python train.py --d_expert=96 --normalize_top_k=true --rope_fraction=1.0 --qk_norm=false --lr_mult_down=2.0 --beta1=0.9 --decay_fraction=0.92 --doc_mask=true
Below are experts of layer 5 (counted from 0) of a mixture-of-experts language model. Rows are named router (the router's row for the expert) and show model dimensions 0-191. Each number is 500 + 25 x the weight over its row's rms, rounded and kept within 0 to 999. Numbers have three digits each.
After each expert's rows: a language model's description of what the expert responds to. This comes from a sample of Wikipedia text that the model never trained on.

# expert 5
router:473517474498500515498529515476493498520487498449524518484488495496482515502524507469524516537530537497473536449476497482531468487493467512475502518480505518478499520478466528517508498543490507491488536517511498520483557510474473515504518521495574496525482537544546513531470507532505492467506473498506496540507444477512500515498517516445467487525462540462492513464514536564476528508479510488459523524489443515511463454501463444492529459488469505536476482474512517494499495535495479490489530540484518543499516512519475512502521501544524495520540495504473517479499485468476483493
What it handles: Sentence-ending periods

# expert 9
router:453504504480520510474497492504474545477484504469450499499536493538557515489515486494490498518485486525530507488489491516541511490545490496490531511476466526459486553514475496534510493501490524489497516565524493501498564530514486494463544521497549485494498533495516476558504474508553506500537500553498477496530482445526498515508525536506465529492487525516522531511497534517483513508520505506491538474479486515507443459490476465466539445479449500506483502488527491486533473499483523474498523535501501523498557467472497501497480489488492508479501467539483511538494542481507486505
What it handles: Nationality and group adjectives

# expert 54
router:448470477512503499506501486435533515537516511521487500478513468527530543499500506503515479555484514497507498448514498475496517500472472548504486487534495533480520489516475526495516507529519538485488509511522465543479539518504517521459501540480532522503504539486529500541475484501473488488547484506494523518519443522519488503494516482473471497487445506477544472495528505529481536543511516488515525467482451481537500440532476486521510462500536534478468451484521508471553509504491504466502505521488499506490507489510470474466511483459534509522515451515474500492504501496470452534
What it handles: Middle syllables and past verbs

# expert 6
router:482475462505528514538530506480500523500489520435457501503518492542547530543529481492469471507534492479516533460503510493482478493514446518490503541494480530472517500511487547527539514490520479447512567554516516549480515524494499494526500520514514511538494501518507479534507497514498505483551486489512501508520487501520506509469503513443472473475493491495501518507509544553479509459495512513483536440495496503499450515469480479487531488494470522523487491485478504482536496489492514475524533514474544501518510505510448481483512491462478552515454491515454509491539529464505485496
What it handles: Romance name endings

# expert 22
router:471479523470498533520528487500525496491488537477463513473498506536554533542513460517448476519506500514553474459486491527519499510537490499475548520519474559492491531477493513517526530525478527498485529562538512486461526510503482492480520490482527524508481502513491511573510486558507504484523466522508493500534466476539513508490511513462464504535486527533500491506539515514474502503505531504480519478510461482547453490481461489488549453470465516541485451462513497493496506494512493495510519523534476530499531503511500507507470473472511505517482490489474538508521512490520524469
What it handles: Adjective and verb suffixes

# expert 8
router:485487490498529505549516472477509509474457524445459472515489479505514545524510507471475510524512501471523542491478495456513508522462495471510522493466494510487536473473497525535514504527545522474497564514503445485464542526481490522478512512559522491532556481517532469557518492480483499508535465493509509486541455517537525504484514495480456491475489557487482486507506510526517480495512491512478478493491483532487498501487475477512494470486469503531491489488472517501515514487503510460527553503513518488498522496532512484495453492467521495509536461553483511529493515469436486481
What it handles: Word-initial prefix fragments

# expert 58
router:473476502516510497493479511475503502473532521421451468481510452523562549532481495488498520481481521486523515456494473515519489499494476493510488534497478547460481492503481497544527521495499517486510518537529497512470514542487499529451519536495513526560460506529480490544473454477506517493518472489481514521493486486555492502507542553492467537486478548493502494507551515510478518491514492460512520459491488528506487464488477440486487495482465509516466468471501520484526480497505505484519491498496516514454490493534509461506505475490479524489512500538485517529488552475466510506
What it handles: Sports competition terms

# expert 12
router:469490523512491545545524461504453513494504488498512495529500502548535550480476488501494507533519533494533480501485483521508477486500482525499524533499486526449489482485466538560526549546470529483490493507536470530488532541495464535493555491526535485516478503522494492539464473523477510484523492501489522518533449484493513521473491512476484534481478528446522529505543496504518487505487506499523500511496467486483458494522456484459537485491465512485515503453489502488486505496497465477529475499520488514505500526478518489511515504465501502485558462511472535543547478492475535458
What it handles: P and tr word starts

# expert 3
router:456496521481515533515539499488515490501509512500493450469514459528556516510521489518488520495556530483495508490520450496535490502488487493485509542500479524484499496497500492523510515515491506472476538542521494497457552529487508482457513536517512510533511499481524464506503479519491533466532451516504501487527447440548477494497491517480518490480469499443517505516505533533476496508490497500456532480499490527491491472515431477464519457495442518527490469465532545501507480518469520500537519497511510537453541496496485483468516502520481512478525462550460514503503514488494502521
What it handles: Determiners and clause commas

# expert 0
router:479466500492514544501526526525455536490474507444437489471519445500541533497471479521457527538513548493538513504502471492471483478528487496509521519485530513484546536553475518479492519494507550507504500535518486498476567523498536501492500554509539502524494527502505500532519481514490503492528481514501512521492472468513500499515494515513479525515460503502551517500523548521463493482487470500530537471498482510453470457476495446451473487496462517521480510489494503509516507507524514470544473524517487505470528524517526507485503517475503453535489498508485529488522476472524520486
What it handles: Verb/prefix word starts

# expert 62
router:442487504481539515502510494488505558504521504489468487499493475499517525512487505507493496530486503468505485453552494529513499495485485504529495502513471490447490524510513520492499486489526488465492557547545534489500531526502507543462494543531513481525496536473522495543479478493515480454523464549499507510542497525490496504482511544500451496517459525495517551510538515519498507479485481466496505477478471487479473467457452479515519484474494520525479504464525528480556472543477475468518538518485535523475515536493505504496510518450498510475516483526480550509507558504484473520
What it handles: Capitalized name words

# expert 55
router:466477501512511514496540515464481529501516514450475521483509480498541508511502507515500519504534518486523477471513487525496515484500469513506481493512451520459540477501467515498528504528466503485471538528536502490449540517477504543473475571517556522515472492504511510569487499546517499445522509504533514480507490482570499504459540526462485521490486510505479540501505522514497512503524470515491517494460486537524483455473498519494510447488474488535485484478537532512475517478469475499565519509518492530497538490509473475506507500461515506523498456508494498494485556494486478503
What it handles: Digits within years

# expert 37
router:468497463475497525514504504514456496508480505479481490486508464550534555480524493497494522471513477496507475517498493492515527508519442515481522540514512517470486499493495515499519489538508528483523471522549478531463558557503536493470497511546510507524508563497539514559491499494515487447510468510515491483543490467516514490525504526441466537513471528454508522507505548523485492491500500505508506477517440511499475490445498441466505507486518494515457471468504526496491529490500488485551507526498491519486514484497481481467525501475474476520529479527485532520521539498521473504
What it handles: Capital initial letters

# expert 56
router:487472532498542489503496490482456501513506506450491466511493475511540525501484475483458501528490529503482468500473483497517491528482475500504518509502482532504510462498513518537522533545499489513532507522537474505474543533489495511483515533481512489537486518486493506565466527576492512467490474505510513487555484545487487525512508497448460482459453487496512479528501535520514525525505490497488526510505504486468505470479509480472528508429479492501477488458511513479501480499488509444507516500518532540486492515517479478506500476485490493514506543546430544542485532467500469456
What it handles: Digits and inner consonants

# expert 43
router:465484482484505527510489455510449504488475537445474471473544494506519511468493492513484505513506500466534514478454479535497505515524463510490503515484518522467498495508489501510505525578539513485507526570517486534481530522531518507471536519517565483533478519509497525527482490519529508494561484518530480500492450508522472486467507486471484506489444526469511513514550500566505482465501493486461505473504492482484483460479503492497520496477496515492449444455500500451530487507491497512513522511489502534505509498530494460498474524492500516491536485533481511514517539487491518467
What it handles: Table cell numbers

# expert 24
router:484487506492520513521545490496500530476504492488472491507505479530483492494480500491489524533493481508514486454484509538493487504475503500500483506539514506462491528503449547525524469591535459510505499530558476510486553524482497515486530532521535520535505524501517513544455508522477537503486478513491508467525446494524487506476511529498446519502416502461498524485511530552497520486461505523526508464457459536513485468473514485446462480463480493530474478462487533513510471518514506491483514486515494536475503475492504511494532520472525510515514503515485519502502530482504486481
What it handles: Digits and particle starts

# expert 20
router:470491516516507525511516477471489513493534502449448504487537499523552527479435483498439505497490498498553472432523494514534508505519469535531487516493494507479525528475498508512515484515520501493473516550511496520480549515476529543472564523535553514501496499494509486533474486509464525474563487530502503475508457466487452478527539500458468526498498513476528475472507487510468496513473500506490519532537495501512495460482501501533515482499474533516480460511528502519504478514485503463508494518469493491481517524499495473493480510460541500479483508519475492519517538464539468508
What it handles: Past participle endings

# expert 15
router:452473521512515524530512508452507494489458519456480495494502471509523517499530465483492489493497545482513478467486489549482470482511454487497491509506507509474498463509497523505530514499473523451511532530528504534515517539480503538473548513523546494523459499530517504545474499492492505536535476556479557487489454485531493495532522488481433457453461518479483496505511538515495512521489474502491521453464489485489465501473510495522502498503482517488459491510469536473497510526473478481504523505488530516480493482487463494470503490470540477529521514565529525502481541484455497491
What it handles: Verb-noun word stems

# expert 61
router:478502515480484501537540511473486543484495509496461517456515484515498551508510466486499529475475531494503478474448470535514527511452471533486509519481535524480502473458463506520515529525536489499478527539506514501475567547509494505511490516517500470517487548498458488534457465497478502511534489529516495484501489460518488493469501506462458510484506517484496484522545488546463519514471457535513549492498470495460497467510489456472471471469446520497510508461502509503543479487489508483500493530504485479491489529531482508498528546480508491521475467536446506507515523509471488476
What it handles: Prepositions after verbs

# expert 50
router:477498506483490517537527477476504525509531505468486485470511490496538501488485486482483495526510503471520472497504498511492468478520464531496485503469510505462561481508474479511540491520500520503506532508509512476509526492485540510436547546517492493553463560498447506553488482502543525483537491518542512518536470497535474515469488527479452507485443530457519535508532520510485503499515500515524548498491491505529469502455514467526480509473509530530494473503480529451518490480518521487530528488511510508457543493533478465473490517496511495527460454494457538514524496489507504471
What it handles: East Asian name syllables

# expert 11
router:440484473530495520463483523481469525496500522471411510472516515497494509497473518489523520512479512489530496468466500515501483529500445502461487520542464538451534474500456547506506503501514530468503565509551527468512501476469484536480539537525510507563533519496503476530457504511496512506552462487486489511547470522521467503495488493486453501490475525475536515507501504529499525519474515475492509491497514502475460498481457468473513492465476510504512462496534499496533514519488481512523493520497495527493500491538486517490523507472496498536545495502482523537527507467504513482
What it handles: Auxiliary and copular verbs

# expert 42
router:444498492479490509538541499490496541491473480487451512502515462540499515493490459556466525543497503491504460470526451527514460498456468530497521563510513528460463488477459498472490461524546517459513518556515467499490524488484501519504520523515535512515490500496551477555486448505520484474527490500511519503520489465530509500505506508514441491484464527466504500485474510523478504504511529469496555492499474519496507480498477479471473476503511516512523505485491501529509498511460488470502510515493501511478478508480465491434517482502478511540535516515464501539517525480469501513
What it handles: Opening brackets and delimiters

# expert 36
router:451484531474498535501529519470447526500448535437496550467522468555513521515516470495464525506490529477483463492495479518480453508506479478498530495518480505481478520512481490490477509536520465468495549538513486535501530564445482528435503502515527512487465511543526483525486520520462500493527478513508479512517494488531502498505511492470496514510467515483520525513515467581503524500535491479511471491475482500490490458496476491515522489484484498503471489470512515470553486491500475470529547520501488513497465509528487535509499517501469482529521509513456520496511491484516517515
What it handles: Mid-word consonant pieces

# expert 10
router:472495486523494502494526517468448501509492518492481490493534483521518561515515522496510503488465536477537492445475486504527473513493481493459510498477479554496510487460474550469503501541502546478494532565505463483487564509462509509482491526506521503511501497518528488556515491491527503480494485496527509504525493525530482494488526523465459470437468526484530531487507508522481500507501520475537496430498466492532523471470505466457529496505469499547510504471500493483519532493484485498535509485474491513477480483481494499505495518513471515495504474517439533492532537477491443472
What it handles: Capital-letter acronyms

# expert 14
router:495466481490486516481500509466464517490480503492472468508474467525567509525510462493469480489510534466491450503525469533513501491509495505492534482496489512449561533465478493535494539528505498516501517529501479548509502485471510501482514540516568488505482535490498485546493476546498524463505495481478512529523452508497542483535493518446435493506481535490527502487516494509502500494496492526498553490514486521476473475470509444495500470473485505485496513482543530482517486485507469480493530507519512508496561533508447538482466512507495514510512496550478485494481530452506474479
What it handles: Mid-word syllables, table row ends

# expert 2
router:474512491495481515533491499465504472464511479434455508490519483499541504524458481526521499533538532501546501492490469508503486491514430498511518515481500492480479522523512503518509515533493491472510558540521473566480539511474478492501500506541546493567524508506519470525484507545503519463487483515509481506516466491548482503500507521458483475507472495474516504521523517519455536481516478482521514498503467515439466467486503497517475502507448497500493483477543511511488481494495485464501502480504497534449499510519494500464529533452468537519543481536484504513531537500482496526
What it handles: Plural and noun suffixes

# expert 4
router:452468468543507521514498465450462542498479533454531484511513497506551502505493478478469514467504526476503494470476453480488469500479459525499508507491556530476509504503456512488500472533485520506489502513536450526460539507512502525498561515479495497554506536497532459540456479491479484509531499504507536526504484495464479500479512534436454518503481513481523475526501500519477465471475500505499523495503503527502443498486509485501493457459486494505486506468503492497528484481450506473511531485516544497520521459512487485473501498489487497506531527519483560496493499528479489543
What it handles: Word-initial letter pieces

# expert 21
router:468473490479485490483511498485470503513507469488505488492481466502508539505494507503470477512504504495534488453536479502513486528501503522524525497473519497489520486509443513568503518524520522532520557564481461499455537525505505536436535525504552500516465570501473496551520474527529509503513505517488482489512457470511493488474485486484490501488462471498502516502533513566494537518472510488504520472495462488488474464441458440459503517494469510499534521488513483477501461499483510478514509506524498542506503463517509522495469490473506473484523501528472508504485519507468457512
What it handles: Person nouns and hyphens

# expert 47
router:454478489546526523485561505477454510510495506461480527457490467526527543526503484498521507492499483486513522469524480538531500525529467506494487510520495525513516505524488494516527511538515536486526561530544469504491556536481506485509540514531558469529465521504506492570480503505526502487522469513521487493486475467499539499472500473434500481472481511452526524509520496549511509483504514499515514486482487464493500489483472463497506482517468509518496482475488536519527505500494471491515534549525512538480522488486528473464517546484508498517465492526473530536492529493484524475
What it handles: Digits in tables

# expert 60
router:509470485519522494491530516480472531507492534430493477480505474506518522519489495504469481566481543499525540450471478495524484450505491535483490513511505551491528507506491512501515534543513501456523514555527510502453553490463494476481546524511528497530468512514507493532497464538526541521544477481487476497526488487547512489504505540494433521469477530484517513492509502506451491524490471468478493466489470502499475502473500493492490484510497501543524492461542526470515462473487474517493539500494544502500520468486530512507547480487485509529517489489475488518549519488483508503
What it handles: Units after numbers

# expert 57
router:476463475505501511542504507477497535523502529504446485502474471518510556522464482517480494483536523473538534463530504494529452470488466538520503530484509510479488505494462491472491546538514475487508571536524464502500512506480478499478511523549487509537523482468492503559431477528499501482532476540540504521511505503519505501477491504505473521508437523511513540508519511526473481468509501505490535518500488476544475465489443467507500497497466531498465487489522481513503476499474509501521501509537538543498507482498512494482472456500473486505546501549465483504501499476501493482
What it handles: Mid-word syllable pieces

# expert 19
router:493466444528525532528509518468487540494489518457499486499508474534548536476494497518487503507522553523534467484488488490506484487494500505473440526491471534491524510521444498530516498519515494458510557506526450498488524536473510495468521501515514473553505496522474485528499495505511501458562475530490544516523478482514487481471494503509489498463451547483541487503527503490503493527492517521505534502513469508504467462468487484457504489489505524482489457456501550495517497487505486465551496495514505528475542517534444492458503509481523506480549508524469518481510520507504484494
What it handles: Clause-linking words

# expert 41
router:500466529522536521501526487455486534473503514474494470429507486509536502519501477491486455495514517500499480481496471477500516487524460498463500547503479535519493491496465500505489488528503543464467546555546491500506531520482520511483499526528540536515507526516530520544457482509517501494513466555488493500507465464527531470496531476469513511468440512477509508520510511535460517481516469485475499501489486490500472478461471474477496489500490542542532493453520502472507505485483440529525508477477503470466545479523490483503516504471482476511537509496501524546511528457466513511
What it handles: Table pipes, name middles

# expert 39
router:472503494515490508497515492454458545502510493469474473492470471507530533510497486484483519555535502491526512443505473532518494477486513517521507489528452524438507491531523505506507521514514483481512510500549485511450537534498498511457516534498527524519513522518481500541490489521516490479510468540511489481525469465555487503460515551503464493477471511462496491531540517567478465529493506455538519509488481508484506496462478493526474481504498540478468497483523475471547530509494487497532510495495532494469493524461466505502492483516485540536504465548480542516503527460483501509
What it handles: Technical word pieces

# expert 31
router:467513479518526532508508508462485530528529472483471471488534514481522532515460516478503493535502536515512516477531507518525491497466444530481516512486472506461502492520466496534494472515509485484528482543546501520463538521481506518453535532504513482534489528469522460555493530496510485497508476524485511508522486475543474472488486522461456524457468548480502486518523558511460470496435497470503515481440480495481505495471471476501529510485484496504508476444498497472493490478510478523522520537539507524474532472518476498503499494486473497500515514545462535490495535474509493475
What it handles: Common nouns, month names

# expert 48
router:450495496475515529526529461462511518486524516455531497474536480516510490539528474481494480513489543489526477473521453490509508500504443494480494499498502516499504523463499547471547547517535504475483518570539455474460538506463509528480493517532533492528524515511494458577509497488489516490507468503508517509511483518513488507516510530508442518480469515456514493494513505516493535474485481506473573478499495530496507514492504486495502464479457495520478457457530492493504515514497528485509491530498500516507547486523471518483482478523519488520507493527498536519467535501486516445
What it handles: Table cell pipes

# expert 16
router:475443511469496507513534544477472535492490517479456486520523485534516518518496467471495523502495494504536467461480536530532486497517471503500502497513492537493509524515474544510519507533480507457524508546511477513492543531496480501488536562512533485510513483503515490565512478532480495457506467513502500495529475513500496474505495501456463495490470561459548485524519515554459558487476473502476548505508491510499457479501490483489515489501501471501503461499480529511503468485475510493523545522488492486468561478503474507506536479497486511501563508540458512523487529520495483489
What it handles: Digits within numbers

# expert 38
router:463439498529518487513489511477493508489462544480468476509484456479530493524495470502490511547497516481507498477480489521542514515509493538471501534521464503477489468514476493466522529537500504470498528570543499484474531502446540528497491516548540474499488475483511480550488456519483517510555510543516480510539480516507485480502516516484498511516470486469520503520545480506498483537497487507471506481477489527451458477498454469490506467498464517528518458505530498521503511495498478461529529523529527537480466493523517526475506496497475464508537479539464535523488531499514492517
What it handles: Table separators and m

# expert 29
router:471502510489497526509518528449476492496521549481446486461520450509551494503491491494493511512474494481526519463480495518506481509471457511483542503500504516467507490484472503512549515544502513460522536502517513482481552516458536506505516525540503498542471510508519490550460462503486527514486475560528504516528447473542511521482504476465464475467478481483504552515545535525511484501518493514485507486534468480514502456487512472509492466501485476481460460469534512505512473516482497472536544515472469503458512493484446522478505501500493523496483496536471512505504533467484508505
What it handles: Verb endings and prepositions

# expert 35
router:470494487509522528514521514481465516503516510427509478497501459525524535497503493526501512495496521506549492477486483496508512509478459502525528512477475493444503532502511509531524510542468517477526459519528481500439546505468523524483519512527539493514489527493506470523508469483522510476517485535540496513529454484532521498480481469460481489507496552407525554495551495509512495520517501518480512471479458517496481438501503510498513495497522484499493509478523542492555505484497501499503538523495515521478515497487512501474507488483479528538516481525437512532549496476472469480
What it handles: Capital initial letter

# expert 45
router:477508499510500537521510521476508495462454521495465505502542505531511537473535519501461526513491552496501474468507471495497508542508463566509484478509483516493514506505473508489509502541449528474488520500559464534484532502487494511470511518501589512535468506502469479534470495514504498492488468530462511489506471460513488492497512502495438521440503536471494490497494502534487486534464480494493543519491513494504473488483527457500479453499469536538498499475469496479545506492502496485530499537512470516491486527495466500480491500495514482517505482566457496518546515472484510470
What it handles: D- and Latinate stems

# expert 46
router:464460466498498496508519499460490509497504525454463497486485487516532546520518479508477512494500556452510505495497507529548488489474466524479511521489468523470486507510480518508538526487515478462506546545500509520460574558525490517473530525510530478491499497491512478537503493500509471462509462516507510509521495507507502500489536507500465500457447498478515539506508543510465500504488506512510506474497466492480467478458462481464493496522460526528472484415496494477547478477473495509524532496485484506464476497549460503488468515494477488522538508518487512512536545480491476512
What it handles: Head nouns and demonstratives

# expert 34
router:461469496502511525468490526462428542530525498457439480498525460517559535499486500498465500500515505510530512483516510516491467501496456516505476517499495482455505467507470486538530498536515493508518529533525499522462504538469503529484551505504559508499476508515569485532476532520490510485533501533512480516514490492487506476471500511499425492499475489457490510484517460533492499504466468517524492473514481505495474492436508479469519462512471484557518508485525480505525484486493474503487541497506535511478507522480468492474513484507515514523562487497497508506535526495501486491
What it handles: En dashes and pronouns

# expert 49
router:462468504515548512539502531442501549482500509462507465489453453517512539531495467519470487500485540503545493488494505494525454484531525503479498487491483499466528524512490485512498491497518490492500567560497480515484535485470521539476539542494490502516515503514538507536501477513487505446523475517510511483528438512517492521485495485491454520491454490462517506530558508525497488511492474536458534477475453514487518459468494473484492472496508514535488523496499488508541494531481503492520518527469527499503509520514499474494497523504463513514492493528438508488541519483473531522
What it handles: Name ending pieces

# expert 40
router:489464532529499541512497499449497523517512514459448502473555500548505529536461501509509471500477544462513497478482474505527487501501465542521506455511504529509495481498494523497521491531516487517478511507539474480476508536486467488427534543525518477496484509509510499552484479520499479437490506526536504510547451483539521496478519509455470492466509517485498530503518520526505495507479488491522533484468440479480508470482490492497482524485463520474466498475528498503484484518495520510496524538495468491436526519511494490482505482455502460509541519521487529514520537471512469493
What it handles: Infobox field words

# expert 44
router:435452498504508519497523520522437536506499483479503504456528518520517501480503505530440498522467498482516489494483495504481496496488474511514499495480503550454488492505502523523528514511456495496504526578520503500464538509474530509492563515521514547517490499474536511543493470532515525479510483497536524508542445522530525491516524528497505504471451514492532516519520496524469489489477491513493473450508465503524456498499490483495546475525454489526493474490463526484477505520516479483502512539498512554485514518515482506492550491493459512525506483527445496540486541507493493506
What it handles: Opening quotes, foreign characters

# expert 28
router:450501495533501536510520519496458538498474517492480511510506467518527526521537507490487504490516488518524469458502466465528524513503449553476509557481510519458499495495488519514533485546552498526528511526547494522507538500476511510466502498486531521552516512485520516520503497496491500495516466545507487485523496495527503495485498520488484477491492533450492523531559519543490494485454517509464493488514492503489459457502463486476516470450475491514479520448510502490513519510485490484502543542519511520475522519502454511463493510463489476500577451513454531473511516519496482496
What it handles: Line-initial capitals and dashes

# expert 32
router:500449465484490524527515503496446518490464529449497469498493499528547521529510498494487531524482492436518514466474477548500498497471468514506507518485522512469472513515476551513517514563519488487530523571493471505502526519494511547487502514522524496553510493492494472538467486526508512455502491505497488506546475485536496484516518518481487513468489525431518509536521521523470474496491475476503498474503443499512440492456499464481539502463500522508507502447490522515537506524483481477493520508500516539478507546507478473480492495457507497531531473492481496516520504478493494516
What it handles: Numbers in tables

# expert 1
router:499476488514495509520495512522498498478489501476512500466513473566535537523464494481487491522534513519531454471467491503522487506526509520490489525517493525478507495506487524549476500500520498511502530535520470483474510529455511535479499550498586536539499537505491490523500496505528478466511500524494502521547445521493486508484513472498455527497464484446516510514532513523489489508508465512483494436501483517537458492459442496467482477464503498549500472480498540503524530478488480474505502531530506550524480508476477476511520532486482511472527502539479514523530532490550502480
What it handles: Word-initial f and time words

# expert 18
router:471504483486505511470544507472488519494502500478453468500505480513522476514500499525502510507530501468493475452458456474513517478495486501478471514502488530467533495509536492545541510542491516471525496487510457523471529498489532518490524560514531511542512535524499515541484497501509511461528492520523513503545520487508495487492548547498458508488492521466522499487512501521518511538523480492491506478534487500456455439454477474508495486518448526556464478457495467486504524482472532509512510543488545522487514509486464460484509504476457493527527511542464507531525513491466511469
What it handles: Paragraph and heading breaks

# expert 25
router:492478489489496506532511489517472511505492523444453490478498480538508509503522499485510523489524535512538457480512457516510509538431467519486513483511499518445513518501497533512541533506481510494496530514508490487479518509511457511450562572513548530507493536502519460561445448491486514483502481524522508499527481473492488500502497480494495539503489494490500488509502537542479520514479468496515500440511484527484466517484455478494530491483485509510504454479495519487527506507485525477527546523491526497495515486517449509468487462478507514564529493523456496525541506487513492499
What it handles: Space before numbers

# expert 13
router:472487500525504474523500511505465561493511493466462481490531459533532491488499475500469499537486498463530458501489483505479537502496505517471508508482463519484505492497486476520522512516492503503497503540514477494495509528513474520506526533508556525507525528531490475558443497522499481476535462510477476529539433475517504497493492543468484539464484477458498448513533481524466526518483461527514527507512490527484487472466512498529521518472458501492483478486494482496501516499512508519535493541471494541496542497534538489460502527482505470489555509556517489497532535534464498464
What it handles: Mid-word consonant pieces

# expert 63
router:450500477482552541507527519501506537503478554447497458486544477562493527488466453508470493541497492468505525494485486468500493497484445547497521511491465535470488490482492504491530483518487522492482521519556492521455548525488518487461517515500549483498456484463531495541488502481515511458487463529491484488524470491509493512499499516472496530489450504501510503516515512541501531518482480503494513514531516474495483475440484464495536477495480524513473524459477512506519503494507510508534524491475520525469532508493453529473509500478476488474494484545478524537525528484531516511
What it handles: Personal given names

# expert 59
router:461490466502522501503533515469468525505508536485504448455522448552569519510505455526489503504483475505553490467482465486506516492473480535522519541514452506462482502524454528526504493528507522495480487524529463523480512486516513497484521527534488481523487515523518473553462479511496507493527487552528529503530491481503500538496488514490478500509497557453494493497532497537488499507514484504499484491482476523486448462459494474444522478485457510519494489506508512489533514531512503478531476524503515527478548515545470492501514501447455484482496463505498524525516522500471516512
What it handles: Place-name beginnings

# expert 26
router:473478511473482512527533512444440521489507513476475497490552486498534514530483476477473500558523502469558497487484468490497528514500484551510487520475478516474534496495497496520504525499493534493469532543542482545478508536504489498494540532500519512492477540514499461552508504540496505430508504532583495512503474511503494499483501500475471505480480500488492520521514501557502533497512541533503554459508499494489462507487455459522490464474532516530484512506520523488532474513480494471524523513503519525512502515542495488486475507488450462511482508502456497510486498478485492526
What it handles: List dashes, i-ending syllables

# expert 17
router:467476531534488530530533545496474550480535513460479496486482486523517489512524483499498493526503503503537515479438484511509538544482469515464514523521484537481496524476470518542516517543555521472517555532508470506486493521497518524495545511554513502513490491504545474519501466510502502506525481477487492500521478479504489483466519508464497486485498477492534528512557509513493502535490507508455521457478485513454469480450500506484533495449480520515455466464506510480525492481481511468548515534505523529502485496502497505497511489518461515526517534554488497543488539478509471530
What it handles: Connecting function words

# expert 33
router:486504488485499526514498515475470531540504514480478466510530521539494528537498475503488511492467551499538486451494475510498512480531492529460497519550500528471493505483475525512519508485490515498512567529547510512463542538480517533479542502483512493528459509524502491515466484486520520486528503544465528462511458461535489494484493534460436526504484482482493488502524513519481509486518501510484503514501489483494477490453466512498497452491486508539452484472522524498524455514480478482539514550496511525452536489499488470425485507501474528539507485536475505504536528494499476496
What it handles: Foreign place-name endings

# expert 53
router:481498502490502527514520499494500535510478478485466478478501442515485528477534475500480549478519521449550497452472487490499470500492450508517496540478502513455512515475498496493508503538519549459499522516527509503531493504491497526499517496546570514531462510515463452564514484503513487447514475497510500504509486512505468527515493496481435498498452487441533476493539498501495515492514475500529478458519467530503476463482449484492501494451481507478470512491536502507507470521471502509535487532513519529503552510509523475502517474494468506516492476502459531512479553508490511491
What it handles: Lowercase word-initial consonants

# expert 7
router:466480487493527526463532493489468522503470516499495465508507491522549521484532480525517460536500531481527491461459479511486478469497491514449493482501492526500483479523479521476507509538530509507517540485521472501502522503466506529485515560533522517548493527514533447532458497523513506520529510540488538505516471447534498467516514472473484484475492535487500544529525536542507504503469547492518533511507476533518481477502457453459476489468481470498485487483503511517533473491525458515515492523503548491475532516478501493479506538472491496518547466544447490513501503516524482494
What it handles: Foreign name pieces